From a checkpoint of a small mixture-of-experts model trained on Wikipedia.
Size: 10 layers, width 160, vocabulary 2048, 18.2M parameters.
Experts: 64 experts in each of 8 layers, 64 clamped SwiGLU neurons an expert, 2 picks a token, a sigmoid router, a shared expert of 64 neurons.
Training: a variant of Adam for the experts, 537M tokens, 4095 steps.
Below are experts of layer 2 (counted from 0) of a mixture-of-experts language model. Rows are named gate (a neuron's input weights, with its number), up (a neuron's input weights, with its number) and show model dimensions 0-159. Each number is 128 + 24 x the weight over its row's rms, rounded and kept within 0 to 255. Numbers have three digits each.
Before each expert's rows: a language model's description of what the expert responds to. This comes from a sample of Wikipedia text that the model never trained on.

# expert 20
What it handles: Pipe characters dividing cells in Markdown tables of results, rosters and lists, especially after a name or number.
gate0:151089117167142149122130150118119162125137150144190139145100133088151160170198120159111168123140113125108143122117115112179143111133126109136126132111124144133138114147153081129109121153128119135148075146118069122111093125141148108123165174118126126094172114141111116116134130114148112142161145138108103122114121143175124128143132143119106122123136108111119146129121109142105109144134167184072137120111144110151172118157112130179073108120064199133117129131117119142135098133138134
up0:141133122103132114063107145103119157148128074128148144112096135118136134154179133155114167103147147122137130109111141119211202114132123076111123105132096115128124139142126165109123088119153122123101145151196096130149128114132124138128076153091117112107167107129122127119132119116136124164179137149117095122145086163162123126140150135119131114115177101119143168140081147111104107141103159144097132115104129125154160129121135161154095135102095150146114116163121137131137111124133123

# expert 31
What it handles: Newline tokens ending list items, references, headings and table rows, especially before blank lines, section headings or new table rows.
gate0:150121116146111068099135139118136131115116154132167112091082168106114096124145113138088148146151130106124145132156147124167147157152132101126124104179146139119167141155093173129155134097106093107103130083095126099117147113136157150132143142109121124150124154130098104111136149154144096126131124146153130120121100076127102101160142125110096144148155098163117108123127124094115146189150103148165136116096102087123142091165109142127131094193145121147099134131137139157151192127119134
up0:181137126131145107140155153149163126134149156122152104108089153142108123114139126173106131129135132116143119153167103130122117142129104129136113142135110154067147086150117139106128136107099121117157113131101126109111124148178106163108151135055137163148129126143112103126157156135109119103119089166119182117125146101123116113153090114141120140141144089177123123120131133111110156205175072139159105162154139094109139126124135132106168125138151120176084136116158144135148170120142116

# expert 11
What it handles: Final pieces of names and words, especially y, ie, ley, ina, as in Buddy, Teddy, Faculty, Cavalry, convoy.
gate0:122136156137135098128169145134123104153112120132141133133140135121080170143144152148148138139150117164124174131127084126105137109154098103150132152165111134104100102163122109130113131127110137112149145131136135128105159166107090141096128164142126136141143112112100142133122086138146100142172144154104116134100161132059137123104082108108127139098141148123068133142163120148137133139143099124139082131141134032098156125168081146172132148106130125126140128109083109095169159145144135
up0:133111088132136103130123121103122095146133112134143157092128107148150132066119135153095125081035162102119130101102147153165129128114115137119098111115139127116084088134153171109120144161118136112154132080147119124130129118136141146151157125144137127126108176197163120148173178140098154062138153138186116138128165110148150120118159153126125163148122143119169137144120109128146114138117105114157110164151128126129126128137122105090135121125134081119132158142143126129136114095111136

# expert 56
What it handles: Month names in dates (March, October, May) and first capital letters or pieces of proper names like Geor-gia, D-áil, R-ober-t.
gate0:110128138139120159122214134137141138113122151160144173122142104135128124162131108126094132186108115123087137096162131100116125115134137142172090095114128136095109132129189120118154106121099091109163100136117127155111137096155151136120157111157096136164124188095104164116080120143153154080115117157155122122121103129126138122133119137114105140126127139123114161107123131114141127141164110129114121160056135128120133124146139150116105116135134131174101126129109095153203115104107155
up0:157120114139138114102138123111133129111084175152130193118113102133108121148123138124096128161106117113131155109124113072128120082130131147136105099110119121055115113100112125104162106140084062104150102143122122131140131091164124120110141134139117130137111160135092120156109128138173143119107123121135121088124094103104188149143119118104085133079127128139073133142108169099122139108140115130127158164095134135119118134133102124189134135136117119195119139112126113148168126097129163

# expert 17
What it handles: Capital letters inside acronyms and codes after another capital, as in KBO, DSO, PWHL, DFL, BVB.
gate0:087080159154136117123084133134106107143089098109117151123140087143150128133168150163128109120155118136147131116102172133114131123173120111139143096094129091158101095119110113114133130122133154117135164118125116087184124132106094113108132102108122134087160155128122161139130104140122121094141126124122121118110146115147112078095128110106142117044102073095122129102112135141130124057110116125139104127071170169137115119148149131105133143128163128141089154141094107099158140128111117
up0:164130131141128143143148134164157130109137102156084143154119153119085127148150129109179137101128148141092119134123106130145076143094129117165125139147153148117107090214115172146169091087099127131126157132137127128070107129136168136107143148135090144173131134115146105117110130116171097145142146138140087128143150129066135129164109090120109092161122180131086151137142143113180111147126123147140141120104117128105131101140101116110114136102162129133131163147136101147140112146136153

# expert 22
What it handles: Final pieces like a, on, e, an, ake of foreign names, species names and technical words, as in xanthopod-a, silic-on, Dassanay-ake.
gate0:123111089153091147109135155124122150069128137108147123111102166068109135132125170100146111133093156133114155130123142096112151109109125075158087134120183098094150127135147141141098136090153142122119110154107134156135119106154106115150159150111140095135118172076141105131122107148156127155124135158182103154126106172113118130133093112092136122108138139137172125134182122082132098113111132093176104114130091149133107153123114147121103143129095102173135146161107104122128117145103125
up0:119106106141101132139142096143113146115108160128156169141140120108108099115144084055129137122160119125051124106185152070143143058097132161123157115140143085121133103105128122134105117117125075112130163107145129144153143102152115107135142151122117110121097167099121143151105111174141117121103139099124115115121129170105125140127106117113123120130151148132153120115152181088113160118122141155150122154127107121157080094110147102110091157131119100167104114155108115124134129156135118

# expert 37
What it handles: Pipe separators between table cells, mostly after numbers or dashes in sports and data tables, plus semicolons in lists.
gate0:142098113137152117137139148139108159152126070137137124100102131114148090166113133145127114086159142099095111100089155153158098158102111104142113149139112126171188108112141127108083121139128082102174110119145120099110141118127142117121130117143138121152116137143093143097139127076129100147145162131100121175090124136100162078105159150098156136106107123083120152138117135145094155130120099157114140098079131132111138103135121171094122126114098175163118154123126099117146107164163110
up0:148096106149117153202132144099127171110109169121163104131094143132127101128149104104126125111103158099124161124099143160111123162122158124143114139132116131127147103098103143093139103132081144083179117126099156094136142094145128114116149143112158085089142130131097061108143133104150146114114105100107160151098138118094142121171151156088095130128121126124099160119098107173136154145108180155149129096147132110086139162127091131139110127114119163127141133165119113133138124147134156

# expert 27
What it handles: Single letters or short fragments starting a word after a space, often capitals, such as U-19, Hope Bay, household size.
gate0:145129097132130099110133157124180105065109127158109158136184146109146132156137205124099163119123097127130132109132120136119140130082123148143147142096103139148137082114131142116122106135114103132121105089143149114159102124138140148131140089138099145118147145100138085115124141152133090191142119121168130161142110153154142120154155149140121141141116107124108137129115104130113099079122134130154160109111130076140113110181103082113161088085097126143161107093163127137147110107147161
up0:173124097176087085115147145126173123073107086164128139187143185116110116139125125111105107098136165137115096098149116115161123105124155124155119136116131120113143072142118081100127102104098099121111145111117112107123109097127107158084120145123131158137111181114114100135111140117119146119135128155145131152080117151134089143172121112151069122110144103170120143126116103114122121141113169166127133161124134116086149122164142095133128142079128127159100163140138138140125145133133140

# expert 15
What it handles: Opening parentheses after names or titles, plus braces and carets in math markup and capital initials, such as Love Birds (1996), \mathcal{.
gate0:121071111130152149077121155133098099137129128141107099120118105131098108117147139129118155120151149131152137150120161131124135139107143104113104114133097155166107151097109129163119124096137174173105131096150109082097146135112124141131125153133141119114168104150118133133108141104117160144103110165095104131096140098156146084121121138136135090116130105074106119120081126113134138141092143125160096126135137158122130084133150124037148154164158101144114141103125073166139170142085128
up0:149112115161108157123111115148087132079128143114141114124120164120140087129097107145138165143124138145097151140096088133088134117165138115139133090118135124114120183121165161133151170069108133138125112154144150125087130101174124102137101109127149104149141182100123121118071157143150130140126125132126109124100133132118136119131121119100129061111107104155125124112111053126170153165096141110141089113133154135110120089143118148147106143170146085107122114121108142162159152156110118

# expert 51
What it handles: Punctuation, line breaks and field-name pieces in infobox lists like Spouse, Genre, Binomial name, plus feet, percent and minus signs.
gate0:143084136169146122112114143127135153143111160173139105132116130100140107103103120144122164131150124091089145150147182118121124139107125122151137093120096157160128104120112132140145115211132103105115089108169075139078098132088118106127134103123110116132098118121144146083139165123144105108134143159096111119130165096124147121129100176091114100136121069137141117139135102164142116142116155111153117112100137100117121112164101170100128151118107116155135124141121122148186132142133182
up0:174089135145127145099118150096119101127133183144146122149111082127117102138134118147087144133164132094116164138105174120152080121119133117133154103122118116147122147139112127122136142137114115115119143134147121167120147116131120111160095147147182148080138084119158126159160145146140160121118134144107099141156145138092138119148098135100120141117145087095124102094165121138131133105116110130112092097150168142102132105128091178073134148108082149103157118132124116168129106179090193

# expert 59
What it handles: Single first capital letters of words, especially M, K, H, P, at line or sentence starts, as in Mayor, Madrid, History.
gate0:114134132120157148113149171140099121131137124143150096116145122130139062122119132115100023135137125131081137123138103159137135142121108123094129136143147109110061072153123111136105134131120154164162109136125064122137122151149115151107148121124118107122138134099105170146127072112086125094158137123114138158120145129118152134104124146098179126102107138096129120132125110125106130124137152101161125074109095138142113081084135120112129160144114147171092101132142126108117096142128142
up0:107110178134121127088101118138125083143133185172105152149142104136157102135134157116139104186154126110127122112128146112146091138136145125122109113141106129118109126146125118153112123140163144154128147123108109100131111144094101138123129138134115148170132143118109145169135143091108081104142162132133162161085142068111168093102118119095162130108061130131099133131131140142150114086161148109194123134128139112104108128169121170122114131156086102150094141132093139083152141143096126

# expert 25
What it handles: Single capital letters that start a word after a dash, pipe or colon in infoboxes and tables, e.g. Type strain, Born, River, Code.
gate0:172109179119151126110136121173145141113113130166163133179097082109134154117164111162092104128130112125151135106134144140112148127105167107118116118100138118125111142128107115119125128118135125144096101150109149112105113117112104182090119149110099114159099142112094108151096103083141149154150164124085083093133109137086145131184097148138104161139146130137145123144111103143103133154107139108125064125115111077124145159124158123185129119114126121088131126143090139156083142122100145
up0:171124149143099128109124150117102134137079122148152138145161112101117145129139105093150104119094161133138113122149108117183150096080143109153137128110124159142087124126096100127139120100103140077046148101107120129137118107096121141076108170130092157132139171141120125153110121157140117127156152119147109108120121131054157132177129151100108135139148099162116101107099114150149127163101137123110114126115136093106129142118129114144088122087104164101101123130094135109107166121119149